Weights of a small mixture-of-experts language model, trained from scratch on English Wikipedia.
Size: width 384, vocabulary 8192, 212M parameters.
Training: a variant of SOAP for the experts, 4672 steps.
Below are experts of layer 6 (counted from 0) of a mixture-of-experts language model. Rows are named router (the router's row for the expert), gate (a neuron's input weights, with its number), up (a neuron's input weights, with its number), down (a neuron's output weights, with its number) and show model dimensions 192-287. Each number is 200 + 40 x the weight over its row's rms, rounded and kept within 0 to 999.
After each expert's rows: a language model's description of what the expert responds to. This comes from a sample of Wikipedia text that the model never trained on.

# expert 46
router,172,210,212,160,170,170,226,184,247,141,190,244,271,174,199,245,181,117,201,231,207,193,160,198,133,214,159,204,176,146,229,169,225,215,217,204,219,225,240,180,146,195,181,286,121,191,209,126,128,195,170,202,196,191,176,164,199,211,196,231,143,236,247,204,226,150,200,188,245,214,186,252,138,192,258,188,157,246,145,194,234,78,220,187,143,216,186,219,209,230,238,173,215,222,208,153
gate0,190,226,187,166,215,124,224,182,249,281,107,161,263,189,168,189,215,238,231,196,149,153,165,132,171,200,115,177,164,252,208,203,175,228,102,207,192,237,205,201,265,208,233,218,147,97,186,186,235,204,264,212,170,178,212,83,187,170,205,237,185,199,114,203,198,205,122,274,266,221,187,174,174,195,282,216,174,150,168,167,200,201,253,274,166,213,276,247,167,191,231,186,173,242,194,218
up0,200,194,154,186,146,303,147,216,212,231,152,247,198,182,195,217,233,209,173,215,203,137,106,195,156,258,241,199,157,216,158,264,137,214,119,118,253,205,256,227,168,209,253,244,179,138,174,214,227,166,265,197,268,174,173,216,217,225,145,103,205,164,158,244,243,229,213,192,187,238,230,241,205,146,186,155,161,185,185,193,158,204,181,163,264,185,145,190,200,205,189,229,211,227,192,145
down0,170,156,168,234,261,232,206,192,201,129,231,178,282,197,184,258,170,203,250,185,190,236,167,179,181,236,186,259,254,167,158,173,234,261,235,282,190,190,221,233,148,180,164,227,195,183,207,177,218,179,230,267,175,248,300,134,217,228,251,143,168,111,233,223,317,228,216,245,148,183,198,142,182,171,262,148,205,233,260,233,190,215,232,181,190,226,182,218,228,174,204,223,262,192,200,187
It responds to: Second digit, mostly 0 or 9, of years after 2 or 1 in dates, census headings and tables, e.g. Population (2010), August 2025.

# expert 9
router,159,217,290,177,148,205,209,262,187,203,170,248,223,192,144,195,238,236,186,212,220,161,185,218,178,233,169,185,145,153,214,263,241,129,132,179,191,180,205,207,174,238,208,236,157,106,219,173,157,194,171,208,183,220,202,179,264,202,234,187,154,203,195,186,251,184,188,174,227,208,237,238,179,222,270,121,184,195,208,228,190,211,197,163,202,210,202,258,191,210,197,166,180,256,241,198
gate0,198,163,271,273,97,177,228,198,201,195,212,219,210,250,287,165,192,292,200,187,245,184,178,227,161,269,121,214,164,256,228,243,191,187,258,233,193,217,109,220,239,141,193,154,204,208,192,212,199,211,169,166,221,297,237,165,203,215,226,148,231,212,235,192,97,217,161,192,289,189,242,201,191,189,226,223,235,215,215,205,186,169,253,203,245,202,159,198,240,215,216,164,188,167,239,188
up0,181,149,227,276,155,226,192,212,193,117,207,94,225,185,131,203,180,161,199,160,238,205,179,186,229,174,242,126,188,150,167,136,171,228,219,252,234,138,208,161,225,180,160,175,238,186,286,193,188,128,119,198,213,193,205,226,264,216,149,208,191,202,151,151,246,204,180,217,154,225,218,141,184,140,247,172,157,223,252,169,238,203,169,209,204,251,182,167,196,165,180,130,202,189,165,112
down0,242,244,172,232,223,171,251,268,192,175,127,252,221,273,235,191,208,247,147,234,144,156,202,219,225,261,176,187,206,272,219,234,205,235,229,180,231,203,221,244,220,177,145,180,197,205,163,80,210,184,191,200,136,265,218,157,237,249,225,289,112,193,272,214,211,135,168,214,158,201,214,201,202,216,226,206,149,248,202,127,224,181,203,223,101,214,211,212,188,277,241,225,260,198,195,185
It responds to: Forms of be (was, is, were, been) and hedging adverbs after a subject or which, e.g. was considered, possibly, formerly.

# expert 1
router,139,191,242,180,168,178,215,295,240,234,164,225,172,229,185,224,215,162,192,193,199,113,192,228,175,245,191,214,202,163,179,238,242,177,162,153,205,230,274,185,213,201,189,283,223,200,214,124,121,225,124,217,289,199,220,178,124,166,296,211,197,261,217,215,230,180,224,194,171,130,163,264,162,245,271,168,190,242,219,268,268,190,243,204,212,201,191,197,200,199,251,196,139,241,253,172
gate0,177,195,238,114,157,254,222,256,212,187,193,177,196,220,176,243,228,230,225,153,177,192,167,203,245,221,192,209,239,250,163,207,145,277,223,156,193,205,256,251,184,211,186,209,220,217,170,238,209,191,234,267,225,220,193,197,243,166,172,178,161,215,185,282,162,155,262,177,270,208,178,265,194,276,214,198,185,158,139,88,192,146,233,195,243,305,204,181,226,185,190,222,144,155,245,125
up0,243,205,134,187,163,137,268,247,191,189,281,141,263,228,212,145,213,214,234,204,235,280,212,134,126,204,287,218,89,169,162,220,277,174,163,226,186,207,172,182,200,158,182,214,191,203,196,203,221,220,256,191,177,169,274,212,219,190,182,245,161,228,220,127,216,265,199,195,205,260,262,170,265,197,218,187,210,233,233,234,220,129,259,285,193,117,224,197,158,209,137,203,232,150,140,216
down0,156,213,157,199,196,283,276,153,230,193,238,254,243,178,239,156,147,225,181,214,228,184,191,220,216,266,258,201,272,117,155,219,255,193,247,178,264,250,132,249,172,174,212,256,202,173,212,183,207,168,175,185,156,208,191,142,208,168,174,188,218,244,243,197,208,198,200,181,249,219,205,154,202,242,225,153,283,197,223,275,199,224,194,264,169,198,110,246,176,203,172,250,147,184,147,209
It responds to: Past participles and past-tense verbs, often after was/were/been and before by or to, such as bought, appointed, licensed.

# expert 56
router,128,192,201,243,164,246,218,260,254,178,158,257,222,154,151,187,152,229,217,231,223,197,207,197,138,195,186,123,147,175,232,256,191,145,197,195,172,260,204,212,169,186,220,211,173,195,223,177,164,209,182,203,212,247,202,111,185,225,262,213,114,215,172,185,217,205,252,178,241,211,136,252,212,242,241,254,188,207,163,257,216,199,185,207,165,199,155,170,225,270,204,170,204,238,250,210
gate0,189,182,192,217,209,177,189,196,207,217,237,186,130,175,217,207,184,204,224,245,168,186,226,176,219,204,255,188,129,219,169,179,290,200,238,180,211,228,265,226,161,117,236,276,239,152,162,244,202,180,230,155,199,211,198,257,236,211,159,203,186,214,231,194,239,188,227,208,152,212,198,136,258,250,220,145,168,153,258,201,272,260,243,168,191,237,172,161,189,163,255,189,263,173,250,101
up0,224,223,162,115,202,182,160,195,106,217,138,238,198,151,167,185,159,152,196,208,137,252,226,156,264,231,193,123,186,240,250,169,207,189,168,202,173,179,165,200,211,259,196,238,198,187,154,270,203,196,267,156,222,167,198,164,249,150,211,184,157,128,189,187,179,165,252,243,117,270,250,135,124,221,270,304,196,256,205,150,187,253,202,192,189,88,209,233,106,236,147,135,228,253,156,208
down0,209,268,199,220,196,210,195,210,225,272,258,192,268,281,231,129,213,198,121,191,315,140,236,188,177,135,228,165,183,126,197,124,112,220,156,164,220,265,232,208,169,201,188,240,233,201,241,163,165,230,161,230,142,200,164,171,231,214,176,195,254,234,198,238,207,217,230,139,240,181,189,286,203,176,200,215,157,202,142,154,212,225,206,131,210,264,226,264,176,208,234,251,165,226,201,210
It responds to: Last digit of years like 1953 or 2012, and country or region names ending a phrase, such as United States.

# expert 23
router,184,145,177,254,170,181,207,168,177,176,181,251,206,173,173,184,269,219,202,168,231,193,185,185,154,222,207,127,115,115,148,206,234,172,131,263,248,175,249,235,157,204,230,185,140,233,226,176,155,238,170,228,186,234,233,172,203,145,262,199,208,205,182,232,248,200,249,86,171,207,234,216,214,180,328,223,215,193,154,202,171,143,157,153,196,170,171,276,211,199,109,150,193,239,252,202
gate0,150,235,172,213,166,213,167,202,168,143,191,284,298,231,182,184,216,155,196,167,132,153,184,147,184,145,243,233,227,161,301,209,224,214,231,237,214,259,217,187,171,163,174,184,213,178,261,173,179,177,254,205,164,203,164,184,174,167,260,92,266,144,264,284,168,229,195,125,180,203,201,221,174,160,231,190,228,147,148,277,244,181,281,192,205,226,157,233,187,264,190,207,235,275,157,209
up0,199,183,268,165,255,172,219,193,287,244,187,155,168,153,220,231,170,239,239,247,214,300,234,220,235,232,163,195,205,273,158,229,177,172,203,230,133,143,199,230,259,213,213,234,187,196,132,216,173,227,193,148,213,190,205,203,214,251,188,270,141,236,186,156,152,161,164,255,227,190,180,197,259,195,173,270,175,316,253,126,160,206,142,188,173,152,239,192,216,180,127,223,218,167,193,174
down0,201,163,203,223,194,172,156,186,116,175,178,151,271,163,188,185,295,168,294,184,219,243,314,225,176,276,178,200,214,244,103,149,208,181,151,209,151,194,164,203,211,265,185,195,146,163,243,217,251,133,219,266,133,250,204,195,218,226,240,244,139,246,187,270,238,175,258,130,246,249,170,209,167,208,123,220,213,202,168,153,211,208,189,113,158,289,232,247,257,199,141,167,161,189,211,212
It responds to: Characters or byte pieces of Japanese, Chinese, Thai and other non-Latin scripts, often inside names glossed in parentheses.

# expert 14
router,154,181,134,204,172,219,168,284,251,182,163,264,236,211,188,276,238,137,162,202,232,127,164,223,159,197,149,220,92,106,264,200,268,155,201,140,168,155,219,206,175,216,214,251,211,171,218,167,187,230,211,178,273,225,187,175,254,153,196,241,203,146,197,187,209,185,236,124,149,180,136,247,176,205,247,161,159,206,156,249,237,200,271,175,195,187,232,236,185,200,209,159,155,265,234,181
gate0,215,155,224,230,234,171,216,192,162,168,234,230,226,199,172,198,203,136,202,242,273,133,151,209,159,224,170,191,224,173,251,224,324,186,220,202,148,217,196,166,205,190,223,277,288,198,188,116,230,253,153,166,221,182,187,168,200,227,166,188,301,170,171,210,177,185,165,237,151,183,264,243,197,165,216,249,200,160,176,248,220,216,259,144,93,101,255,226,154,168,326,164,225,248,239,227
up0,207,272,221,180,177,230,209,192,245,154,145,196,216,147,279,210,176,223,208,195,151,217,234,186,243,79,158,227,157,180,215,227,186,221,187,155,226,217,218,182,146,203,115,199,130,207,170,234,178,175,272,232,237,185,206,203,155,201,153,178,182,224,253,197,237,233,234,169,246,255,211,203,140,195,186,238,181,262,142,232,193,164,150,267,217,180,168,124,272,273,148,210,142,163,134,197
down0,167,235,176,180,176,199,260,114,198,139,212,273,250,231,202,187,169,193,209,209,149,147,220,226,173,228,195,248,221,227,248,210,220,187,239,175,260,195,260,200,247,152,174,259,185,225,207,246,230,254,223,236,160,163,199,189,242,209,204,198,123,158,227,192,213,114,152,216,195,203,218,251,131,157,146,218,226,248,225,151,150,203,159,220,217,270,212,147,211,234,178,140,125,261,210,271
It responds to: The article a or an after is, as or was in opening definitions, e.g. is a genus, is a census-designated place.

# expert 8
router,220,208,183,196,223,216,225,159,218,156,146,217,247,172,284,239,208,161,219,183,175,160,181,244,167,239,224,225,100,145,194,226,229,86,156,147,181,247,178,210,131,153,209,206,140,235,185,168,240,226,159,280,175,216,232,138,215,249,215,181,207,163,160,190,256,187,228,203,262,157,145,215,212,248,244,199,151,233,177,243,187,174,231,193,210,228,161,205,207,198,137,158,139,233,242,199
gate0,256,279,153,166,140,153,203,218,223,147,234,216,188,201,263,166,151,213,207,215,167,212,243,185,226,267,213,200,142,130,189,232,151,165,245,155,223,206,155,248,183,188,207,216,141,300,193,192,216,210,216,172,145,167,163,198,173,202,240,210,244,232,243,227,246,225,239,270,197,198,196,257,170,196,197,240,207,219,192,180,103,221,232,90,155,188,183,182,270,160,195,200,231,95,198,238
up0,223,267,178,219,145,209,148,265,256,144,216,266,176,230,188,212,243,147,259,224,163,208,145,213,238,283,202,212,191,181,225,227,202,194,281,184,236,258,160,175,182,195,187,141,180,256,145,179,272,196,169,164,148,209,156,202,174,217,230,242,194,198,266,251,235,169,256,264,145,224,208,262,216,181,180,235,269,147,178,178,132,249,198,148,169,201,163,243,245,142,157,211,260,130,199,241
down0,221,184,160,197,192,200,224,165,224,105,210,174,236,223,193,240,129,171,225,172,164,204,203,208,178,243,134,241,179,165,208,288,124,185,134,213,206,234,199,173,115,170,176,237,198,189,233,154,136,235,233,108,239,163,225,274,245,266,192,227,210,199,223,212,157,213,189,228,174,203,204,211,179,282,239,181,178,175,98,151,221,117,265,211,164,193,179,203,229,166,242,197,264,147,227,277
It responds to: Word-internal pieces ending in i inside longer words, such as pre-mi-ere, arch-bi-shop, girl-fri-end, Se-mi-final.

# expert 44
router,187,215,189,210,153,169,275,286,168,142,177,273,233,120,245,172,223,198,134,182,165,231,157,270,201,161,177,206,147,132,280,172,231,202,144,195,92,199,219,299,179,192,225,304,178,207,214,184,230,163,220,225,188,188,216,178,168,210,161,215,178,196,207,198,204,209,231,215,229,230,198,268,173,172,222,166,195,279,153,223,150,201,196,201,190,221,193,245,222,238,220,203,135,231,215,215
gate0,201,215,138,237,227,172,223,193,231,215,183,187,180,206,160,157,126,172,174,196,128,214,275,234,222,223,225,203,173,222,229,188,130,185,209,246,228,232,178,217,252,233,220,137,143,214,239,178,193,219,160,178,155,157,204,169,264,171,197,210,231,131,198,153,172,197,157,215,201,156,212,158,212,195,241,94,215,204,231,267,234,139,171,210,246,180,223,179,127,199,206,173,177,224,253,250
up0,160,222,187,176,144,157,194,174,151,240,127,208,219,231,205,218,284,186,164,250,162,243,144,182,198,232,199,222,242,263,237,186,268,167,201,151,213,158,217,250,251,191,154,233,201,119,252,169,207,227,219,225,264,209,284,212,164,200,165,202,154,184,152,258,182,181,192,196,172,248,204,232,193,183,125,189,122,112,220,194,94,179,204,198,156,206,176,222,234,198,196,136,274,209,170,240
down0,160,223,237,197,221,234,157,245,115,235,193,234,186,201,223,174,252,241,198,216,174,190,264,186,179,177,208,194,161,255,191,266,160,182,255,97,222,203,211,200,185,240,214,206,179,126,148,242,281,170,179,212,204,224,215,165,217,177,217,152,233,196,204,228,190,170,208,216,185,193,186,226,137,206,172,287,214,180,243,148,132,294,205,219,148,206,199,195,188,224,220,192,170,160,186,111
It responds to: Subject pronouns and relatives he, she, it, they, who, which after a period or comma, plus he inside words like Sweetheart.

# expert 20
router,154,242,107,223,160,184,182,244,213,159,124,204,209,234,181,238,163,199,142,258,174,111,191,228,155,220,154,170,178,101,251,102,224,169,207,187,242,196,198,205,192,259,278,247,239,136,202,161,205,185,195,215,230,220,189,186,202,146,260,209,146,178,255,214,207,214,253,159,193,219,258,242,218,196,285,210,160,211,208,242,220,180,241,208,233,240,212,193,227,210,200,195,169,287,257,173
gate0,223,226,235,189,168,229,276,189,197,174,185,184,174,188,164,162,141,173,212,165,184,205,169,298,225,192,256,219,198,142,136,181,215,202,168,266,202,165,306,228,138,268,236,284,210,247,183,196,227,186,146,219,158,264,129,216,145,239,160,181,270,149,230,185,188,236,218,217,229,208,261,118,240,195,225,183,199,163,302,194,218,166,168,105,89,161,147,209,193,184,168,263,191,218,151,188
up0,213,217,262,188,240,197,228,116,244,211,141,278,230,257,167,234,202,207,190,171,218,193,205,129,222,232,199,234,186,227,184,237,182,274,211,207,249,211,126,175,171,143,156,171,219,153,188,184,188,128,233,205,216,181,133,177,260,211,237,133,206,189,162,186,186,176,194,181,159,234,261,251,143,156,184,226,180,175,145,213,214,177,205,245,237,171,245,220,197,211,214,98,200,164,239,211
down0,284,204,233,295,104,169,184,227,206,211,288,254,187,180,154,223,188,211,176,257,204,201,169,151,204,267,206,230,189,218,244,200,99,154,203,187,200,249,202,176,174,224,141,190,161,209,214,107,166,242,211,206,184,195,224,206,95,262,98,238,167,162,232,207,195,235,186,120,193,197,135,144,184,246,119,160,176,186,144,174,151,147,248,220,196,193,226,205,133,241,245,192,145,236,171,193
It responds to: Determiners and quantity words opening noun phrases in running prose, such as a, A, one, some, several, any, no.

# expert 36
router,144,196,179,211,178,230,212,238,282,162,147,254,204,195,167,229,236,222,158,251,215,181,140,192,168,176,153,248,240,139,258,190,188,156,216,201,223,247,185,193,190,263,220,143,141,178,214,157,193,194,153,226,233,208,283,149,211,194,267,210,177,221,239,240,232,153,229,145,244,217,174,225,197,220,257,91,172,226,153,241,154,173,211,214,224,218,179,239,177,253,149,188,208,253,200,156
gate0,246,141,193,203,104,154,247,170,258,177,155,206,149,213,185,248,220,165,173,179,170,148,137,208,228,86,141,166,207,175,218,157,161,225,225,262,266,177,194,222,230,247,184,138,215,241,213,165,222,247,192,194,191,178,259,191,193,94,254,181,167,231,219,206,157,128,225,127,234,158,132,181,136,226,203,195,195,230,246,248,190,144,279,271,221,214,155,245,218,208,225,206,181,195,231,146
up0,248,245,173,207,203,205,171,203,185,251,215,219,256,122,225,141,158,162,252,190,255,185,191,200,206,312,248,236,215,175,139,151,179,145,219,154,217,208,207,207,181,233,149,184,211,235,136,197,171,125,172,174,227,250,126,244,236,238,178,210,177,214,205,178,224,209,167,237,169,197,243,240,210,224,208,228,182,169,171,149,244,256,171,216,187,209,232,147,148,203,179,184,239,240,275,215
down0,177,169,216,159,226,159,156,158,198,179,232,207,186,190,135,244,204,197,216,157,190,232,224,303,216,166,226,164,203,158,252,216,276,222,205,183,244,268,164,109,236,220,179,161,264,224,232,188,243,213,187,219,235,253,209,173,151,148,212,181,158,224,242,199,257,190,235,172,235,123,249,231,207,184,188,277,177,184,242,216,207,198,167,235,211,133,196,165,303,196,217,175,175,161,194,165
It responds to: The piece le and similar -ple, -gle, -ling endings inside names and words, such as Kath-le-en, Goog-le, Te-le-vision, plus digits in tables.

# expert 62
router,203,224,224,245,149,192,199,195,215,222,192,220,210,230,225,263,198,183,181,180,247,178,179,197,133,313,226,233,167,171,217,196,185,103,146,175,220,210,190,258,144,190,191,255,223,262,274,166,218,220,189,194,185,209,221,155,185,193,205,168,163,257,159,135,199,173,227,171,234,176,231,308,200,268,237,163,198,296,172,256,231,196,214,132,272,237,199,208,189,210,191,206,175,253,235,130
gate0,208,227,129,241,132,223,171,153,273,281,118,186,192,193,197,217,165,186,158,230,245,206,198,241,157,238,160,165,202,193,135,237,165,178,214,152,189,194,168,201,242,285,223,237,202,231,187,198,206,170,188,218,131,185,200,176,215,224,179,145,166,182,230,251,198,153,124,189,192,167,219,262,190,282,250,198,198,277,165,234,155,140,191,149,245,278,203,209,295,132,201,219,203,258,244,222
up0,203,240,139,225,154,234,208,167,241,266,162,227,181,197,159,169,226,237,168,256,224,257,148,235,161,293,221,81,175,207,213,190,152,188,206,171,181,169,163,201,261,222,180,163,272,231,213,179,255,186,150,191,188,182,217,170,206,191,216,180,130,171,175,203,241,191,226,130,179,126,256,247,230,208,235,224,236,151,188,228,179,127,195,226,269,252,291,227,197,114,266,168,213,166,200,174
down0,311,238,215,218,201,194,195,229,226,292,169,168,177,191,142,220,239,203,134,268,155,249,216,168,211,226,209,112,161,222,247,197,225,184,161,223,220,167,227,177,172,224,141,244,224,189,242,186,225,184,227,175,223,158,231,193,236,198,200,207,181,200,176,168,184,193,235,253,179,243,251,313,231,266,223,182,171,179,282,195,240,162,240,201,178,253,220,218,232,194,176,185,167,280,187,210
It responds to: Syllable pieces of Japanese and other Asian names, like tsu, ku, shi, ji, zu, as in Suzuyo, Sega, Tokyo.

# expert 25
router,126,171,273,167,201,185,201,199,217,137,147,209,244,193,185,164,221,198,173,199,226,176,165,219,151,210,163,203,145,190,191,202,236,107,190,213,186,189,225,231,204,264,256,224,199,123,209,158,253,230,123,202,208,221,226,84,218,181,162,189,215,203,203,165,172,200,213,174,206,156,209,276,166,240,284,199,162,180,234,331,283,149,191,177,231,256,223,248,197,203,217,180,197,277,310,176
gate0,209,166,163,203,197,177,163,223,223,212,206,225,229,242,195,205,214,235,192,180,167,125,173,192,137,212,185,177,272,141,139,189,237,115,236,214,227,168,173,207,204,157,238,204,175,214,182,132,138,150,202,251,190,253,224,184,190,115,162,187,196,188,242,209,153,222,133,263,256,165,200,220,115,219,169,133,205,214,146,258,268,223,235,203,146,164,264,207,202,269,209,150,172,147,96,178
up0,233,191,224,217,225,222,247,168,163,226,245,135,212,247,254,239,137,248,165,125,171,207,202,174,177,179,147,213,197,231,120,153,209,193,146,190,139,213,267,232,194,259,171,239,211,148,228,173,218,148,201,155,267,186,238,159,189,269,218,165,175,138,209,225,291,224,241,135,162,176,135,256,127,129,238,153,181,180,188,181,275,152,188,257,145,173,138,183,167,155,206,221,172,253,240,174
down0,219,220,239,191,252,209,108,171,229,170,219,198,167,271,235,219,236,155,219,104,212,159,247,171,140,210,198,200,195,233,173,177,230,180,208,206,156,244,99,190,204,200,238,207,198,224,189,162,186,215,204,256,149,165,246,186,210,262,226,173,218,137,273,182,254,274,154,215,234,220,203,178,192,205,203,222,185,184,182,165,224,149,188,180,128,260,176,213,165,213,247,233,220,116,201,198
It responds to: Single digits inside numbers in tables, infoboxes and measurements, often the second digit or after a space or bracket, such as (12,556 ft), 58, (5 ft.

# expert 21
router,211,250,166,300,177,200,278,143,259,189,161,236,186,152,136,222,159,161,148,184,186,148,163,246,147,205,206,170,227,226,184,269,203,201,194,272,206,203,262,227,184,203,211,219,224,139,223,165,150,203,213,175,214,162,241,167,195,208,234,278,219,266,239,175,234,141,208,202,181,191,196,246,237,132,236,182,115,248,261,198,151,157,248,161,177,206,184,240,169,236,199,179,206,251,202,129
gate0,183,223,192,146,239,157,243,201,163,152,218,234,213,167,217,231,136,154,129,178,207,175,233,209,169,204,231,163,189,237,237,213,223,228,210,203,143,199,159,202,123,178,220,256,229,159,145,156,179,223,116,171,201,221,258,278,193,192,203,229,218,190,228,159,143,209,243,201,180,108,261,92,186,177,207,204,136,260,178,200,183,250,203,210,157,219,247,212,257,176,210,186,277,199,228,213
up0,330,120,151,246,210,229,184,185,199,166,173,191,209,295,208,176,178,211,176,209,174,170,235,116,153,222,168,258,192,173,209,202,146,128,197,194,295,162,213,167,182,190,280,260,209,200,158,288,188,190,211,252,209,106,221,200,189,153,235,232,223,186,199,213,217,222,191,228,257,246,235,215,227,209,156,250,219,241,148,222,198,196,240,223,255,164,207,127,224,156,167,228,162,194,158,190
down0,171,183,276,253,112,180,243,220,117,178,162,190,240,205,151,173,171,165,156,236,214,180,202,175,300,154,233,189,209,185,185,149,261,154,121,169,158,192,217,212,152,169,191,173,276,198,169,251,172,188,153,235,178,143,179,252,162,260,244,194,171,157,178,236,249,202,240,223,194,254,236,169,256,250,249,227,166,213,218,203,150,213,158,228,202,311,221,190,213,197,168,186,181,209,201,219
It responds to: Time prepositions and light verbs starting clauses, such as after, during, before, In, As, made, took, including in titles.

# expert 22
router,218,232,176,228,178,181,236,278,181,197,104,246,219,162,215,232,155,252,210,235,169,207,211,136,130,208,158,178,208,213,216,114,200,185,117,175,212,234,190,256,189,189,235,269,151,191,192,183,160,197,189,195,207,222,204,161,226,177,245,241,203,177,216,166,171,92,190,144,196,180,168,211,190,217,274,149,172,201,204,215,228,201,193,220,249,173,193,239,193,219,187,192,181,270,230,203
gate0,131,161,141,260,154,146,245,197,214,190,132,245,207,170,221,247,199,235,201,244,198,210,145,145,143,206,193,148,213,249,189,214,195,158,257,125,280,200,168,200,151,171,198,290,246,292,190,231,181,152,213,181,251,264,222,150,243,247,219,209,225,200,190,228,163,184,165,191,141,190,265,187,298,140,260,247,224,193,189,235,199,197,188,178,158,180,202,302,246,197,259,195,292,186,252,145
up0,188,164,124,188,214,135,209,193,252,268,186,215,221,206,209,146,164,246,232,189,162,220,188,146,173,194,160,202,145,258,230,172,195,130,217,178,286,194,181,220,236,166,167,259,213,230,147,177,234,190,210,238,227,231,220,201,166,118,191,150,210,176,216,203,147,213,217,145,151,196,223,218,160,250,196,163,171,197,227,229,273,100,222,208,191,217,171,244,232,257,224,261,283,216,193,227
down0,268,172,220,254,219,167,246,207,226,157,182,140,255,265,172,226,202,211,210,216,257,174,265,226,263,181,221,257,217,188,210,132,146,241,188,253,232,268,198,225,222,232,197,207,188,229,193,220,188,179,146,175,197,247,122,226,209,157,183,159,245,165,225,238,181,221,168,206,201,288,201,199,297,188,181,159,204,180,222,165,145,189,181,130,246,106,227,232,137,225,183,283,207,244,255,112
It responds to: Middle and final digits of multi-digit numbers, mostly 0, in tables, measurements and reference codes, plus number words like thousand, million.

# expert 53
router,169,241,245,170,172,158,190,208,213,157,157,223,202,171,187,183,172,181,162,200,208,213,192,227,168,142,130,109,210,194,227,198,194,60,155,236,205,203,253,236,193,182,187,199,149,180,253,169,210,142,133,156,232,235,218,143,155,195,212,262,203,201,204,179,211,145,239,160,195,152,181,245,179,177,240,175,169,214,129,238,215,166,183,190,230,204,155,186,184,227,219,198,156,223,257,190
gate0,159,205,214,116,216,172,202,215,114,198,270,188,195,147,151,157,221,228,258,216,166,207,218,222,140,212,156,234,225,179,193,175,218,165,211,227,177,195,236,155,168,314,152,231,198,212,151,274,177,188,169,203,269,225,161,176,215,209,245,188,205,240,189,202,219,122,194,170,227,173,146,208,254,177,241,121,212,204,207,200,140,192,147,198,209,218,200,127,131,259,239,211,259,232,176,155
up0,200,228,212,255,179,258,175,126,284,249,107,214,238,237,249,162,196,143,173,250,196,198,177,174,290,118,228,162,172,172,239,236,197,195,194,126,202,244,184,231,220,74,241,193,214,165,204,117,241,238,209,218,139,148,235,163,158,163,198,194,206,164,201,181,210,254,194,258,165,216,250,203,163,208,151,262,188,223,167,188,272,189,241,236,197,144,169,305,245,151,198,165,152,157,226,202
down0,213,231,184,172,179,168,248,188,190,208,198,165,247,175,229,294,173,140,211,154,194,140,220,142,206,172,164,115,204,142,154,159,214,195,250,199,204,208,173,208,186,237,249,162,216,278,224,130,216,169,212,210,191,188,130,234,247,244,196,168,161,142,211,169,194,256,172,141,247,161,177,149,133,192,166,199,221,205,195,171,188,144,246,222,191,268,159,143,145,164,185,178,216,228,228,275
It responds to: The digit 1 standing alone or beginning a number in tables, results and years, as in the 1990s, 1914, rank 1.

# expert 26
router,182,233,162,203,155,244,306,239,193,194,184,258,265,189,240,173,209,240,152,268,146,192,182,212,153,209,199,179,200,159,230,185,257,173,133,215,132,183,248,215,180,256,183,217,251,167,200,151,196,208,169,217,275,224,203,140,195,183,229,181,179,293,210,159,210,165,258,248,178,189,180,216,189,171,217,186,195,214,169,240,269,238,155,167,229,210,172,211,245,215,265,184,212,237,178,195
gate0,176,196,217,135,150,185,184,182,276,199,216,284,205,195,145,151,187,265,202,183,190,264,242,152,161,187,211,160,237,200,188,176,157,255,202,201,152,228,211,202,266,256,155,179,197,178,227,200,253,119,199,225,289,201,143,183,174,205,156,195,119,191,189,198,233,217,173,166,197,117,248,189,217,240,159,255,122,181,186,210,162,270,161,152,277,228,209,195,228,202,184,157,207,185,202,180
up0,179,238,215,134,209,138,246,195,288,193,234,214,178,226,162,202,214,207,217,165,147,239,240,202,172,196,132,186,196,162,184,150,187,203,152,227,203,223,179,228,251,219,175,182,211,137,223,151,300,187,214,200,249,143,152,205,225,168,214,178,193,193,202,189,169,246,200,169,159,162,169,121,173,243,150,188,210,189,214,245,187,176,141,198,230,153,160,251,171,194,188,204,214,185,165,129
down0,198,194,269,222,186,222,204,236,203,170,200,215,142,199,157,129,131,214,136,133,187,239,188,211,192,164,251,204,211,217,242,249,157,182,183,159,151,151,264,156,303,223,170,175,177,252,142,143,156,139,124,196,138,193,232,264,218,200,147,223,195,192,268,222,186,189,162,262,146,144,186,242,274,266,224,219,107,203,179,194,207,139,174,198,233,191,179,234,169,205,252,210,204,134,226,184
It responds to: Word pieces from Slavic, Romanian and Eastern European names and words, such as Bolsh-ev-ik, Mar-kov, -ić, ș, š.

# expert 19
router,78,187,189,281,194,182,216,208,225,234,176,275,209,127,228,228,239,184,168,169,161,99,201,228,194,248,181,177,193,187,137,200,181,183,192,189,265,216,234,219,267,193,211,240,180,178,180,39,159,257,212,183,214,210,227,179,196,171,230,209,202,190,249,192,193,142,205,105,250,171,168,233,184,166,219,145,120,194,208,331,223,177,200,219,226,189,243,207,242,180,199,200,155,280,280,221
gate0,236,193,207,186,158,198,177,205,191,120,148,180,251,238,185,222,233,161,179,167,228,228,130,203,181,169,197,220,214,267,218,221,251,139,213,230,263,237,199,177,157,196,191,179,229,171,214,213,225,204,212,159,227,166,148,172,210,179,137,246,215,250,136,322,200,171,184,184,176,245,156,210,221,226,227,201,168,215,115,176,260,209,185,138,173,185,188,247,141,169,190,238,191,203,175,183
up0,284,157,177,167,205,176,192,160,182,218,274,149,194,198,276,146,214,157,187,186,189,197,226,150,226,208,170,223,143,197,153,151,109,216,192,241,130,180,106,290,106,180,256,224,267,195,195,136,160,241,181,219,237,242,225,165,269,195,207,157,239,208,248,139,184,255,178,206,155,222,225,170,198,190,269,167,194,225,247,224,140,126,168,228,206,216,141,207,205,233,190,199,199,212,294,218
down0,178,246,291,207,279,183,172,228,198,177,221,176,157,243,121,187,217,183,120,167,232,231,210,228,221,173,195,140,154,214,216,215,240,153,164,287,186,226,259,252,194,197,237,229,192,180,274,227,187,190,254,185,136,196,213,109,254,178,153,246,127,196,211,221,186,219,256,191,190,169,143,162,263,187,164,200,202,204,199,165,212,193,184,231,164,185,223,226,203,216,224,236,268,190,208,201
It responds to: Prepositions, chiefly for, of, in, on, that follow a verb or noun they complete, such as exploited for, praised for, energy on, used to.